{
  "num_key_value_heads": 10,
  "norm": "layernorm",
  "norm_eps": 1e-05,
  "tie_word_embeddings": true,
  "parallel_block": false,
  "init_std_down": 0.00639,
  "lr_mult_o": 1.28,
  "max_grad_norm": 1.0,
  "batch_tokens": 65536,
  "doc_mask": true,
  "max_steps": 8581,
  "dataset": "wikipedia_en"
}
Below are experts of layer 3 (counted from 0) of a mixture-of-experts language model. Rows are named router (the router's row for the expert), up (a neuron's input weights, with its number), down (a neuron's output weights, with its number) and show model dimensions 384-511. Each number is 128 + 32 x the weight over its row's rms, rounded and kept within 0 to 255. Numbers have three digits each.
Before each expert's rows: a language model's description of what the expert responds to; "gets" lists some tokens that make up at least twice as much of what it gets as of all text. This comes from a sample of Wikipedia text that the model never trained on. Tokens count by the router's weight.

# expert 2
What it handles: Punctuation and clause breaks. Sentence and clause punctuation (periods, commas, colons, semicolons, exclamation and question marks, dashes) plus table pipes and conjunctions like and, or, both.
gets: ".", "\n", ",", ";", " |", " and"
router:154120169097098188133146150119132167172159144144075078070103178132132185152098136090165118169125134096137178110159134121127116102094164124141136082123138142058122176169169158096120140104132123154138112121141199126122169119108144131186178157187118133112123165068159129105119140138131175187127146141137126100093101130153140132145120049134109142141099104131160167166090140138147130157148
up0:138121082158106129090113153124136078106121098127145146183142128116169110118124124117137096083145189139120107132128113166159142173100104188136159171119163120160094152111108066099140137137155085135190112136130123173152123136155126096153069156162104152079110132161127114123105112168143137084210144127109121159150192124151076073189101139165177113170074148113091118086120136129118182117140
down0:111116126092138110124105070172060116152110151169110086126104104119129079070092122154085150121099071110156121073137111122141101125114122133123157206130163129188094083099124116149113169122086120147154107135110179143100100109157144120140116137132185117067164154140142147157108141142139193111133050148108073128128211137174091148088089108173154167160164076083128112109151145052138117139103
up1:114131122153111153090134121162154081128108147160129149132155097099163131152119126139128129081145196164111101110163110171134168151092157158123188128104140144213112152141098100102094130130115109141162141120187094177142094142198113119099064121105118125017117136174133125148115141126127138126194109132121113103140181131171100150187072138101111151127111166137076147095120116131126134132141
down1:074108081121083115154110141147123087177168100165139115125077111199140132079174159108133116078163159152129127154126118149175164067101090139157111116117147123180080120157113095150125065166155110139135121106099110133117144161158074167199108088129136092089069092104100101135255169137142040133143112120155163080143152152112069139108141128099128086161173087116152106124126160154126100146149
up2:116095114161081161118090121149131082108135091094138174168111100149131068089121107112096134080142162167121162122132144173124129119077096164142137112156152148138117104130147100103110133139168089120175098169078092145123175177136063156131073162094081109036086144139106088155111188141128106125230145144125135112133126139189113086202099132154133113131101120120051201111129116158113136124110
down2:113041109132087114074144143126066127137135077145143103152139176139086138129095104152148154087131136143110121131088119144122156117107214166141082154207218215151122069115140125113139131145074171158102142187069090193159119115128045130132186096176146104147086133124173143197124128122151145090163137094123148152148148109129129136129111086156132125113218134144135106118175132169089132146118
up3:105094116142118117093095129095109129158104130134151192140098139137176145115119155155118136109129158163156115134174122211101078090120139150127189148095153119173074134137154078112160153136163106114144069115105080114081145151134095136159074136126109113074130105136147107156110165131110109109182061131122057135170103158169091085189156099137171087136133059149096115112099153128078130126110
down3:112064112131129135138155132152111155160183171137192159154107162112118173124057098158135059096144138125107106130105153170112080150139122193119187095171158173174155112162073127103094116180096105094095092163148180136134088141099109137148145129148130129086130154102083145170106061127124048169125120101113102031146189160199068114113153104183173156143111073087081159137150129103124142125116
up4:101105151145080137131086056092127109112135064154084176154144188104138128119093155104139197149129080162156148121146042125163125092127100125121085132186118106132131138173126126101122182180116136150148057106129183128086050103169169156134129115127159138135092172143151131077186093140132115127172110146130113149146082132149146101138171126172118081205110088158093142114118146099047112070115
down4:113091150138121139092156140158107193095120125118110125121109155110111204104116161151061108190118155141123123146123139124080119045124088090101190150192163136122112145126142097132153112157046094156103118169159092133139154078128090127111185141149104149206141133165121076135129161078158115087131119129167130079154111194172148126218177128039152108108130179162096069109157134183078104084127
up5:124129106149128120116111130133137106066072075146113159157149120145194126157124126136168112115150135163132129087184101174123139134058121136111153142112122065163129145105133124118128135150109103122186081107102142138160111125199073114148075136119114108044122137168132125144135120134187172105181124120110078132080175113183116093156087098184152108147093113080086148055125146140131177161128
down5:102074157123119166089134137115090096132078064163135091181167142123175112114093129139123096106091117142151142124158155168155144192084054138118126158109159127218128084129107140125088092108154129160189095153098114117181116157116113124105132152146122124097163124158108161181156119137122092133147129077112142104087171126163118190122119092133166149135104099116124175104134111093135147140123
up6:089137102146118158080108150105108095073144124133102137148117108134132124086114073114073122114151156204091129161110090189079155110067139130094146150157164122151103130156133090119081123106139146169175114135171111144125152156145071118120093143183122137065110109129142118100136170130170103080198146100146112112109126106130087101156123139094097123120098158115100164068094134184116120112175
down6:155095169170128111132160126133097166122062120141113118111144201104157137089126166123147076119141159124124086165126162151132084141152136176119185124125100142147114132086101092089188107135114170135148131101064139138129163129156071120213085165165130100073119105155102106137146117149179099123138125079134111051061160166151148121144136144166124131139068131140101096150127119114101136139098
up7:083073152171137123117146192111128112092177135161101174152159112137153106157113154114127092151161177128081085124137126156084132170092107192130179119171144129131139104119105068138142150109105076145206109149159128158161103179136111171161131110104113127056112120129127152094106170136109148167235119154143092148124126115164119103169130165172132092130126148117107174086133180172113169127112
down7:121036152079161184176120105183121132141144105106084145131142146121144127181111160116146156154144162110135125099064097190142067168136142157191139134157136159107110086116153130114064159131102106174103095149105147141157147117166141128121141170180095159085153147093141139140120149167124178184158097108144127144131128114118116142099058154143096142141077070114150073155151157060094118195142
up8:112114160204183145115164162153148115150138171144138116126117147134156124107130130121152102143236153117113158167157140142132167154091145166111152167156090150153097147146138115066142142159095064111197116093094111142128092155142089167136097208154138153075107126140134088155092142097101135140172104147127143090103160147148140121157180151190162053080121156115118126132143163132087068205089
down8:146132121134164106128091134122136105152141171100139141076157165092129140072157133159107142164056111129061128091122138153125102113192137130123198064133085194111152102169179114126130099166167153132053070145146157099097153130147213097133144124120120108097100116099186093103128066147155081111163150101106152100125086130137090097110220149106096140119159071103205122134124148172121142150116
up9:129095124116156095100093130108136166103098189166142123155092171106158112148164124123118117112154158168137110157056114145109089154065172115122092116140115124122096161148136098115144131148119186145123169164120132176135158099144150132135085168124084141131115091160095147102082174136118191127116053134127152131079183115138112077192140090136129130123115082221106083177148168071120168092135
down9:148145100103120148165151110094129098117131187109162150167136125126124108134166145165102109159124106087158145103171147133127199128122105095110145138095147089090103146096086154191156084101129139078182130105108114122147117102092115061144128098113125107134127171129145038101141209063101147113141215173100089157099137179185104141098094126129140142123092165148157208131162175176151126202076

# expert 14
What it handles: Articles and determiners. The words the, a, an, his and possessive 's, often merged with a preposition (of the, in the, to the).
gets: " the", " of the", " in the", " a", " The", " to the"
router:103136105131082071139134150094064101150110133078080158127149120096143127144128112172084065100080121106198107151081108163145146165110186158059195134095159166160108098121140094139125116063160124125081112161126107133155159111094145161139125090122098138130074153196155171075122164171084111159099164136129128066159146139177115066157078135142080134145151171153115122095104109161139135145121
up8:123125109125107160167141147136190142125116090110082125133055135106169162138107214097087102117154128138142090080159165101094116079169195190183157091083164108144129197137133105136177145144103101141115161135098112174043128137122072105150127191166145078109196058049129082084154119071137118106144068090088158082085176123064117183154106124088181156168139096109059150132169119086129106106169
down8:163134144137104149143130121127148119100166069172128153115136144139145112186091162104098091148098122112127088142117144099123127118166170145155173064045135065128171170163111161103193163166151089130132187095129123137094044124133096111163188107125141095098184126090103073106151082113102125130136159137095132153110114109039166160139153102119210134104121099113057147164109124081133116166154
up9:158090144127096148117079128117134137103116103170118148133144134169137090162149157095156173112143125137125099140070152217152096145159156137160114112143153154192099152129129124091111157188149132085153074143088137170156115121143098092118105149149142102104135078098140064151186127122202155149154072106136133133134148137037152109136067175116138131101086147051102171137167083131168144119202
down9:131096190132131145116126121143109129126107086167117171120055104132125137134103132039155062152092190101165092159122119129140095116110108120088148135122207084176137126117047112095160136161133118101120077145176160167127127097115106065143137167152180130080165155099091110096126108133101159170139119124181063132126138114079155148129086068120169158142159142126103107143094127058128090174145
up10:061148124137116104116140111151169099112132101120216129141145099055113195141125084135104159124132140163095101127090119112192130082099094160125100133178130054104100128190070089117087153072140138109173088081118094143100163100125112164185111077124130064135090191111093150095159170150157157160134191106063071174135144103104166150167092155146184163132143130136070135120077141132210076114103
down10:126111133095148174098135115108122151186093140081138101146127090111077117214200061173150175166179103132120143129158164155117100070116155104133151116146101148118141128163122117101142061103136121041144074114171067132130122091153105170219138141115141167128149089133129170160094135133117092159127072137094136129214140135112103128112125137134149187161128121138112132098136086154137146139115
up11:188133165142129162143107099128180134052113113138108140116132103112125180127109118065140079111094142108137131096112117114108095179097171092151110095110145103179140110197073140134070155147124112132130128192141114181138112087089147110166103102145113114100181046089065132157101139125163187116118066166120165135108124115068182133180109141081173172161090144123149157162121071117161125106194
down11:167160142184104162168090137165172133106170084093136135145141119099134171157151141067116061177076201106102078102161141171099116128122140148168110073146157083145105104181057129127127121197154121120110125172161114190109094078147160057101185113148143107078137073062062108115181144104154177124127149107129162114129119113011187167160114147065141171127114174117136144143104115113140065143151
up12:182157127132089186122162073116092144137174108134072166101140134126150102121090119117105157086111126182093095136130115158145128134147123138142124132079134139120102123115165104146145113145140148135101129118102141128106103096193132104101106172145136109084103072110093154147113136153141106088132092119138136108082137088155183142123114127174120056090169189084133126062152091132127097165129
down12:141120168120119088090150120089092155095119099153071145155158087116170139160067143135126100161092165125125174172093130168156110163129109105118132148120153088114151116094124097123099139125120134122120079161085174118100056144124123084097177108078196113114071133120131111105135139136114136174121135129200096128084145080103148130101143109182104116144175098074187125159139151097108093134131
up13:113104151158185123137114098132139175101150143125142087120108137165121059116146171027185112087102137132111127117090098208160110153134086117163125158071104124171151178132093160119104100096171141071226107117105086117149154115094098132163106131129161136101128119082047129185174120139096186114141088118194125147111174118083082101113104109151186161145118109092167183079110094107119115162219
down13:130142184171151152133136094133087140116137104104134129173114153074091107178097171097155098101106167133145054086173139160140102147147138148116126136051058038113134145172092132096087163163150149132207095067066152105126155076150149089120139160185161149119130178094092128182131135140099195131118144101159036106140155129090103197109127064120136150103142062101178129078083143074091098109118
up14:118153136155142136156176081138114085160116097118139159170104092133060169141131115111157129176154141190159145119221136105110142142121113137109047093122140062150086190196074125166112146098147179086087203108136137222116088123130116108119156126077098094120107113127095132081169130162126142121144157230156183064132134136169145094168173137207184110124171084176158180122123106106083111140152
down14:161198128159119136092110076150157085123121140130104141125150100160098160134130157156120071188101109193133128171172143117082124110123079065144068141144118065100108195136134126150064152169133156092060132122113151155061147155146097075080131151107104130071168094139084134104143122110139113087077116146168150128121071119104104137126150150117148108158154091116174135103073116153140130161191
up15:112167125135114134123168116108172141127096092154107159172132085105104125102070085104104111156129167093087131122140132111104112088138105113160151143135108132177191125168114107107142149210085154105100130083090166163119114114129092093113121094167142137130136069094087138160160103168130110148152140013139164086129165158119166133175152119112153153179083100117102107107120164086125119123150
down15:138123167153151117118151115110143146090163109113082120124158170136170163092134074044098068109124152099119127095103150121122129143157116151153115150120156054180145096166083157136158134135178156132114205056118171125087121158159166075161131149169120157048152052112121114118157162157091132068156156146135109177093143123095156111139111116114144101115129145114159106231078156109149121169124
up16:160208108114145135123094187127081187144067163098156105108051130147122140123134114164191107079150105132125109164119138131157151160085132121138110128129130053104178175120160105141087191100102133115155130166122160129129203134106088176155084137151051142118126092107188086163221060187063129105130150133108143164068129132144133151129152096155173128123149125208122161214143106092187116120225
down16:143182161113098163181114117108115093102144105037090137143177148124130134150154165093150057080137184120150065141112163133194128198146138162130127128115135060104150158132154147139111168161125128141127099142160150114116137169155090075147145080130115082084137095145071133095147100191069098134124157101131147113102115088075122119098126179157084180175062178141149163119160136154159068153146
up17:183135130114170130079098111133104100118116131142153172141118174099140079115115113154149136099105178188127125139108080114128137132098110144165106120104101153131156123131126121103120166196120110037083126127142152135126124129110114123110109108135099148131105054112096109141165118139248131185152095095106088131119132167067125155142123179150108145170122114122139138126136112119135039154163
down17:115122079102149138067052142145132149147122144134177101125169161159172118111165052092122113170106088106068173099151139161100105154113156105067138100120148097193130139106118098152167175133123122176127144132137144133126092120085148103175146135100092117177155117109139144188145119144173125112122161171076099105142143069118131118151180155116086116073168065192147144141101109057143089193159

# expert 23
What it handles: Sentence and section boundaries. Line breaks after sentence ends, closing == of headings like See also, and clause openers such as which was, there, many.
gets: " |", "\n\n", "1", " R", "k", ","
router:094111140147165152137085108111112140109154132153052120073139114109151152127113113107151118139161158134108150102166094188107127124125179157109169108139116135085132079112166140074102153122132098190094101165144131139169146125142148115144137177167153121055167132101144096116108092134129122093200178177150114131118122086145086106147116136131092147138074129120130146119098164171117209159160
up0:124097131113168150110124141143103138058103108130197123155142119151152137168110154137134043135136120139108186103190077208189188169126142113108159148142099130127099127154154083131112118171140106139151073078178164170126103170154100166135109126092152079122129178117078168147142116110120169099112134155146129053148157131124081153129156125174073106144101094147119100077143171151093135087105
down0:110156093145144105113122156082068111164159155091106129128126083143111116123144091128129175074128136138154081133092166087097130139130130112105128063137092122180150135130091209119128101163120105098096129148111052173128154109088113064104156151114100173118087068091170120112105127128131194105151087153077124161137144101144146117117068158100160111105157110135163102174146107134143142148110
up1:091165138150104137087153156118114092162127061155073170203137072138173137140129108118129097133126151156170131158180055195124131167134158131142138193110143109184099154195149070115100123138130127123146085080134164149139172098168106147149072150135141110071093157153105109135144162162145138132209094112122105168129155156178092103115128156137109108170132130123090129126149152176095148118194
down1:098158101121122147092117152160125127103138128128102073120114147137139092124181118106122077132134139112141128099118104155119119121155148140127180132126161112163170108129179141112099035142124163152205115148172169133211144115150124092146124091195131129091115069132119078154186126130122160126129124069158099142158173086143109194099098093126088179107129117078131133140100178079175176145171
up2:141119133121181166077109152110160123076172125194104129110121051119188142174149103154108182136113118131069159110162098155121124141126154101104142143139121172115113138118111092131110141163133036138122062133076140093131090187127132181079106137155164132132171116133097154116149100091148183099136115132143172127143152157083070146130143109140089139106100189100080122088051150134104162165096
down2:122159115087123063109155107135115137199139108096111125093118102144131161135153118123090103157128147135135120109092127150101206126154081164169112105093159141085139094099151211112160116182107165159121105159172099170068170043151183085162137177100153175176081114070111115146122201106130166090126088095054176140120111109136173073065036135149120146114145105086165146164134123149183162113090
up3:085119153143152159140114133124153111118112144151121118165123137124145095122136128113102109095179162208163148068165075194153145161088158154151136143152130111159077154155126071112096141158157102113200041156132172176139113131141078133168036158142111098024109122124120083137101160105162176134185096136137101106118133109161110121120147135104180096144082116117103097116133137124132134127129
down3:153103120132134158140137155167101156155105141146176081132191119085099117144098087101125124141169177136161112106139073125139165153126126178158165172132133113170079141073175170078104080117163109177128098153180167153127130141110085164169015106144098129056128094125125170132126083078123142135142103116120084156118139143176093176122036084117104126146111158101110081227129119118156134164122
up4:100165121146104163086123100105085155108152139144174127112151172085103157107122173105168119129142114101169139164107089150103155078080112178136133105102134110162099117164113080120063138101102134072178137111110103114074083094131085115067077101191109090080113089128123185199168167122113127169150092170123102046145168155124125116118090124151140119135077116079098145130147141102124151135127
down4:055139180134197086203112070131114149106143151121104082096103142120149100084083114113111130103175128118114164139115153119132088140131135051169122148132123125070100134105096208125115097152116156104159162134084157099148132047174154114132113164179097141105158106105131145177144111134151111148142146134085152140106095117127079125075100109126134144159130148106134140133085123134104114200107
up5:122085125176091144117098161117136153164152157122190178128128118192115163104152146163077181112084166203075110121101130102150066176108080033133092139108133147144124165121166176082165086122159100092109127144173130098079114103161085132138154147114124104120156122169111063158120176166195126118148076107069183119132144121139175159117052155113134164141145175114112127129153082108078199082147
down5:106159116152183119153126133110134118162119155089170117135189133132093122159055140162106108173125160075079144046086189131111168171139177118122129101209110083100167118059126120132090118103153140153160154138137171179087123134136137049125132065169150186159150155166109131079142108160114141131102153138190130164155141092092125147151143162074146156120147138114164121134116093173139150138057
up6:111125163171094103146107151122099150111120101139154221147120145136134126126139135083165114089166162142142133105173084187142128136122138156160178141138199143209105105131159092140102134160176086134162087116152106179125126182178108158146082125079098153091113104128084146147069114127148132097204056135164116100134153102117112089232087130185175133166101146156107191074123162171114111103129
down6:091118107167154127061096196132125133139112131185164158124124134112113103089151071148120136138096105100090189117129137096128101096111098179082181211158195131159168118132115127079105124140167111179072141137189188108167158141171119139223065139170110158058133154052156168181112122116124118105125079096166080134179167163145050161156106107146036117129111071148173131147117141076153115094150
up7:115073070144091129106090126102099110126126087133116125164139114100104079097124159120125136087129102131158130157122108181124118155072084149026179193115082107123100102144176112192127099154161165130217108124116123109139125126121146181159138126148146129142065214125123127109172210198096118134152118186197121119145161151208085166130106088134187127131129134178121115086117139166163132059123
down7:058129193091164123111155127169122214101107139111096073114112173120131129117159128139108157134160096116125147106115121138132097093130117099153105096159114144075105120115146060120077115102117116139108142141146198063090146095136103105092107109156062136161143133038127169134094128067191114129155149166182096151109105135131167110116107147125125117132149091115209058169190096136120103119109
up8:113155129133117158108094096090088108120131158179100152181179171134127160066105154101106099149190167152091144130144085180107141131055129167165156124117127104129120168157122148139099142135159110130149082141150115190107111186168052127091109127126147089050131108122122107098117161079087153142206086114118063155080156157139128114136107125173103103136100170169115187133077159146134163098133
down8:118118078089122135126137143157108086096075104132148068137155178117148142092099128151170066103135138103152112128116113135102158101091197170092142124123138097137111104097130172100120080095120099128088124172111154147161113177080051136099078098170055101084123108100135141142160111077134145128137094119132135151152158118156111224116116094123093187148072124174157131137142149095150111120164
up9:164172156150130106118188139173138127068103178176108113188133075154117104125131139119115115135152164123171161117157064163188158111109128121139195124149095108112123118135119064117099128122114101148188108085151179133097157161133122189135104071166144090135119138154091148096128185114143150166168117170138102061139149160142103130140147093168103092167097131164083052062115143127084120086146
down9:095112099145166100147088167109051194132178164092163133137102061158107113117109161159172139121083103110162053089104099102069109099188017113105139185125140118137160108132102156146137082107140074155127162164135104152116119077094156111109121206127102161151097084097122117128113126119105125155119124105105102085112106063082126110119059116060132134114189092209150138211125121075164142127197

# expert 19
What it handles: Numbers in stats. Digit groups in measurements, dates and tables, such as 10,000 metres, 100 kg, mid-1980s, scores like 3–0.
gets: "0", "6", "9", "3", "4", "000"
router:167089124157119082161122149085096129194087087166165176139108112140164162080196131149159156125140168160109109111114159093173131159113111194133116133071100132133091137160080128083178087109154078114144147060128127123135142102073177116148088127177140126117055135171124106111147139130055123127154103132081154100135106152162097138152043149114149096131054125165051089086151105117103127140195
up0:173075167113079116132152093111162153113153094111109125148136070093148136118100118139058188143120129161163169132136116093187112156145171105127083113129154108205121130100171133130143100125068099127129127115140113149114106085139107080115149162121131153076075148152098162087161188074118161076142092139139108127093135118159146146145060097108148168108101121113040128200125084099117139151121
down0:107142109126189116148070160130129090152156103123111127068145055178125169191070122109102135135075098137142194160132154143121146074236155134151137134145159104152177075088145116104153148178102070093137117104130129193184115150118156144152100049099136063133139074113143118128080094134130103103161120089136107191113122081126093160132101136112157185111153133115159093133064165104129149129147
up1:153217202126110162150174138132128126161102093054125113168102152080088153149129074164135143103088032128179089158105118092147126147112164137107137121077150110126083105156145143134120138144119106140135124067145107113140133101146153146079100156172139155122131122118200094135120137178117136179179128125127125135129111122156056165129090159090116133152064166092132124118148133137181118164121
down1:123169098122183146100147126099134139121102050033163100114045165105151117124150083148135155098099114093152080147111106143117122106129092152150127132161085140151148093107163161102123129175117078183098142085161114176153141097160104066180121104143171151106058121146173098100172121124088144122133155083111127085093060133131169136160152153096111146183052095115138176092085107123147148175119
up2:068066144182104122115142144110126118102132136139168165117106179142200097127113158133092144140136112125122130137159113072152079102149120102121174179068127106213103188126100057135157062151140113136117119082125107123147143105094156132106145164133155095136096130088122132114149095138135168143103070182075170125106152109127142141097127096140181101084079149104121119180175162151100128074093
down2:102144088156148151085116096136102123155128145117066081126155145173153167126136139141119149137141128101177150162126092080160138132117182121120150115102106101118160121114116108102160108135204106097145095152173110088135197134103153150143163144102150142148115152138174111163134086180123135141136109093085103170102018111072076073142134106101073108098166153121173144158097115189099087117034
up3:084164161061067126127130148130093138143164051202186199137114161083132096111119145104165178098126097125141125117113107156069138156122132147078130183113185199176119131095149083100127101118130112091185118122089127109121103112143158125087148079144141026130152129136101147153141129160079110080153150135091137098129160142124168137159056131149148075136113239128123123113120119116141116164181
down3:060167092048082163139137148159104123122134125130159208133131124118105099134091090079138210156105130117143138114118101109102101095166189121137150107181194145167121056134192117142097144134137159180070080192130141151047112139177132150118096102110105126103105116111107172184171110158147105133161121150102157153150093135129169119142099152141149074135187165159183129143066149115145097155166
up4:133141093104069146125176076136117156105222125147116160172120145122101114178148103171136106140107151152130138112132145128126097091093137156127117154136132121177044117157172135107085048093173112092161128087134126116156125137106093210150162124132161121123120093159147032082121191136129165097147066083143073144170215131079133137120113143126154137097055155135032169148123116126187109136172
down4:173167096118130124171121103124149095131180088114115163143131139123157117172146144157144088135093105141128132174133146095142169121150111150171108077132137169095157136097139082145065093103147119137115150135153106142183120096100185193133137098138105104120142087128110115103163181117080087123125079071143062096138192152090137083100137107163177127105108113150184122133144127150088173177141
up5:111142164147036156114132135104141146138176106172148165145121121140124100108125134095110119140113086169169125149087128116085075141081206093132108150093173192170086168118167152111143184103171144152130155089124147153110175078140134118085104153135136190106114107099129149120082115156133176078150134160157161067127113088120111106151149083085107028106095133126075103124129117122124179170125
down5:152136197144170096107088121170133152113091121126161082121113100124084138121135116117098111140104070109122134167113164129139109098143187070102132157158079162095141114123182152132162136127181146063099094096117084189153105111139110169148143116115113097145117138161090105144097080163108105120141127093106162096178018066122111098130143128124077147099147139139128126118101135187055099179107
up6:093173137219101113120139163183081158155141109170109163151107066109176160132134144016124091111183152163124166081196092184118159108078142121086155128143161128138115108206140088125090130156188192162140079104132101172162168152169144108122085122130118052061113093110129155116114124128091196164189110128133141123163143139173107150136191115154147089124163146123175162097126159140133173083112
down6:103126107150135132112090119092128174123100128108066127152041089103142120127120069152109105087142088117130164137119130166053184056100112148137122085115148102177123105107186158111084112133091115096153101115113079100150139111139148210123158133093069134108172159158091103118096200141149128139131132138183108128181053126126083149074102129103081134181176126121078151147148125139146176144140
up7:099153177129141063132138132092088161173083078176099136186154128082169134146121082125122114134148129144162123113130132066116145059159121148131109111088192182187100196145168164101198154126140096102123171141163122129123131071109150208179110158110163104143086103120082088100145083184113158118162133137153070212143115166162146116149073143156143045163125137064111099125078146157129143105197
down7:136172159102156122134119152142042197146137084108082159130120172134148090156153173141141143140158133141124122166134174144096174097198079192116089080178107105102087129118174138100084174122156107122060113128098105127109091132065131132131127108136079125119153106132115118173085144129100119142133159103131100189144103145137140080109084094153138075177116150079193130154071155076181152104134
up8:091142106112158142129135107102148044066152123131132173145074179124087134128091125142161115161164181127106132166111138130162191129136092086173125099101108113163113114119155131121151116164064101162127110096152159168103127169175200165176087125170098131117094113090111050101120164151119115096151138151162079119124144116106173109150099106178083105168078140094090086111104151154101152115158
down8:109189075092157113141142136143141079074150176129136113129106124119156058167156110129186082186143130120176176160064132110090125135129164125144097121149079122079107071103161162143130093109122138097103054145125138116085165104126104154156120090072098163123090080128119078170136132123105155129151163170131053166112104113099138169071196106117099077114186109139130122179090142116120145174174
up9:118140145095114126161148118129102062095106139135182083156057124107104111140144168143126152097158198180079052158129124205123133099144126097162139093075153081141185154106108089065108061111180137120112139148087141128146163151123111111162102130123130147102067167158107150160111111155151070153138087139113150118149105047094193077145118132151212113143116131104121148148154094138164186122123
down9:087127122101150110143138137117119086159188137215179094074138155159137181108099198139144121118128137140119123070118153159127188091111168141100115064115071078162172156113113133106088128094122118113120202088128156106100153135125118125147156127168158108145155118146139148126086148170133128128135202139082179112067016114091139079120140176131142124092106168107153102141168148073115135107111

# expert 15
What it handles: Line starts and headings. First token after a line break or heading marker: infobox dashes (- Born, - Website), == signs, Personal details, year-initial digits.
gets: "\n", "\n\n", "-", "==", "===", " ("
router:158150135133117109139149122115114077104136092091097117145163110200105145181127153115198175086167121162150113133149115123191119140175109104117127182111162138189134118147143085108139117177123150161142132116143048100134042172124058148130139145157136114126083082134128145143135121146099128117169090119117075096126124069145105167119105144133122047153150115128042144067119113118140093091068
up0:126125080162181188122138123180162127140107121141125179163113088097084103090096098127134195137126139057097137152146097125138137077136173136095145139086047106116101114096168168114100151106144150116117064138133119104131171088085059060097097115179164080126121162157207111160080113148124141176124202141111140128160094133151143096141149111164166185107153132136177118149140157090136163141176
down0:147111087130103143117112138166164054170137125157145103131075082130111155042121129171131129139159137134120112145171079108141055166142099159169089115153135104173086178121120142147135161138130172125153123147067148068101114083162118166169148178181153129125145106149144138158122219093129082117101148116087089105123214145048162154069148170095124141138164138116099194141186116205154148101181
up1:114114165140121140130139130118108098107096114084158114121124120090193155123127105151148075141135150091182147126149150101078080128142114112134179135068119166149140161163084129219150117153166127100144114088133135173189180125113176147117122141025149114168098130127107077105092084083147112090120138130128167088128118152162174166145117163084129103168149120165114109119120122133142159170149
down1:139151124152116096083089107128091100140144184120148079119097120145112169126171108164145133105127176124124127142123168047185111149115167137115067086127161122110076100175087153127159146170132101050108101131150135174130085123114094134135089119090105123124089169126106137110173125109049165132145110124114171100134152161103118188106131096066161166125113094205139179131099113157126147135127
up2:098091117097128145172102146104144094110145059136085126113135178120163096125139115094132126123124124114153141152136106116078185132136116111116131153121119131138121119119172112128122112124111149135208031100057158133091131160144145126152140146144123156121104178120091144129130224143098160083180153125175107145132092117169115127126086127182094160114140127125096146146140142150125132089125
down2:114081121177221134072135134140096166125190176154170122158146130165085116143152110167122122090129135126113155187121134132109113140077112112069163096162107147121080112111153126128080131161124126152050140180117090127122082135115143069069125064056145141137158099097153107128115091144155108147146137178136145101174138066153145133186197124193100137140126130107107139115088123110101110180163
up3:139126130166089135173076096142120131134117165144152106081149122175123114172134096159175111118110105108101092095134131130127101127131161129123104112132102138098144165177093151093143125083155115140156143107170134174185138137132157064152147146123151096085141132114086160103092129156074079133097056158110145170141131053120149043161148134131187174134100152088145118201122135144166165099082
down3:169173066113109163127108132116165160159117191104151071139183089174114077186190148136164122149106136113130161132128078069152147166122199108106114124107151191125115184220142140123176126110159136181109151090196120124169135101103102064123126142049102102094102132090088054136150106115063116134103140176093107148113182154109132151058121154158146155113183128133045159168097137165099134126145
up4:115160136065138137133135125087183108033182149188159152147163132087133080137177111143092128122163201131148158108175137170077195088115113131126135148147161131090160119092116101118132151153117109134140090144132141177148112168142145100096141087075096125119104222167124100111149125108105144079141168194096048134136162180182068140187112078108129093158137123064105109131146144126111124108179
down4:116119135116186102091082148154158132169111126126125084137085161124123156105145134153111134099158150128085155112123155135162122163072104085095157098177147141093084050198129128143130090147099138097068148152079135131090146129132111089183173107142116119135113131124230074164153172156159135126125187091098137161102097105137126113103142139181167129156111104160177041139177091139123103119100
up5:121109162151080158152141081144149092096099160078145115149143204140091125118115153155092101102154095144136147102136123181141091098106108190174178152141169072121122128150073129146067120165097144100154114085149118127115140179131141125080126099105117101142137177155119137135120120062132119110143169113080073064114137132127104139217157075103162129108064078064074137132186121109147112116168
down5:130105093134126176137155138142088073114128122138108151151103144124128143064119108145110169169140069131103161155145143146112117121139092099112130073120072086033110163105158148175146108115144134120129145122158186132078112165128217129073088135199209163160224118121109143096124057125119143108120200087142124074122100169086128113217138056101131167115107117097174099141112107130125113140136
up6:095108166117130113178091080099086090110144146153173181144107126143130086114155139156150116064101125141099157183081135095116165099104079118133127146149096110186132100217146153064135105103131091103149113135127114119132103110102130092166129103098124088156082166165123127151105147133129103129118091191167080132185176093162039101117090218123151155106106069106095104114136124215104163118104
down6:159174116124106126141122128132101149151138176187135110115069135139079148096129116151181157066131159145125133160129086127128080098086079073083163163124121103106187112167167178039062105095096124139130116137110143099095112121139129150160113123114086133180172094188099152170194125122131108136113145185131196124172116196109146099161167192128087162140117081082121120130126130115103103083096
up7:063083134187151113139108131118178050141132130123153190091101153161126130124170114153049150083097163167141105142135150140087106229111049123165085144187144126206126115097117157154097107075186168150128111106110077096132163112116099119141155139124141138000170124181141081118095100161130109110169179132075150122123129221104111161118083134079201102126110173127135116101136108105145130146177
down7:200125127065151142167120092153159141144166085109085120091134058129121104152086167121109125215042134165105149129141180040083150096142091105134130075118073178113120144100086109161144157099118094167125162148224114083121167077141145131101183109137125141148156149144108071153074112119135116142107146120119155141155118132131123144140122167106058122140112156108156156131074105058078158124164
up8:120125112168081125113168093026114093092097132146127147130083075044116122082100076105119103149164123097155073132184068146064130124138106158089115132133105134063146142119192113107106116153138111089146080133129084134091161124191102176106104128110189164102091172085114149159163110147134090143179175107171142157161160167202084139186111111136148167110226168116154166200096124195092114105195
down8:119152139138156139147104120105103099221143134129105074114153127145165166111118130126132164138100106115107143109188153108149116124115148130140105162074079141133080116119137116131158174110126142071149104130121134116157130108121145126154121126133133094164094151128166123096159195114144149159132082096133092192121135151101176170074105109101081148114146128132155154131154081120165132135129
up9:116118104137102118133102166102091148157161131120036124160151139101188128144109118079159170123175148144072132149146129173159150199138126125091156163148096131149135142131167144111093167107162140157115072191089137162170146143152108134131059125152130106108098151171170091110142108161134128073157195119156114172122098126219124169095107117168064111120117162175105148138108120124120152153182
down9:166145118128138086093060113092056087147102104141084108151177101188150106143099110105176146124076113143082098116068106097193146111141150078157065152133166148173189156164133157159143096120183152111113129073180159130086156131132149163162153133150109140122094100088065161081155143073116139122141172093133095140126135143120169146083114125128153128123153084187166120159168148213172165112115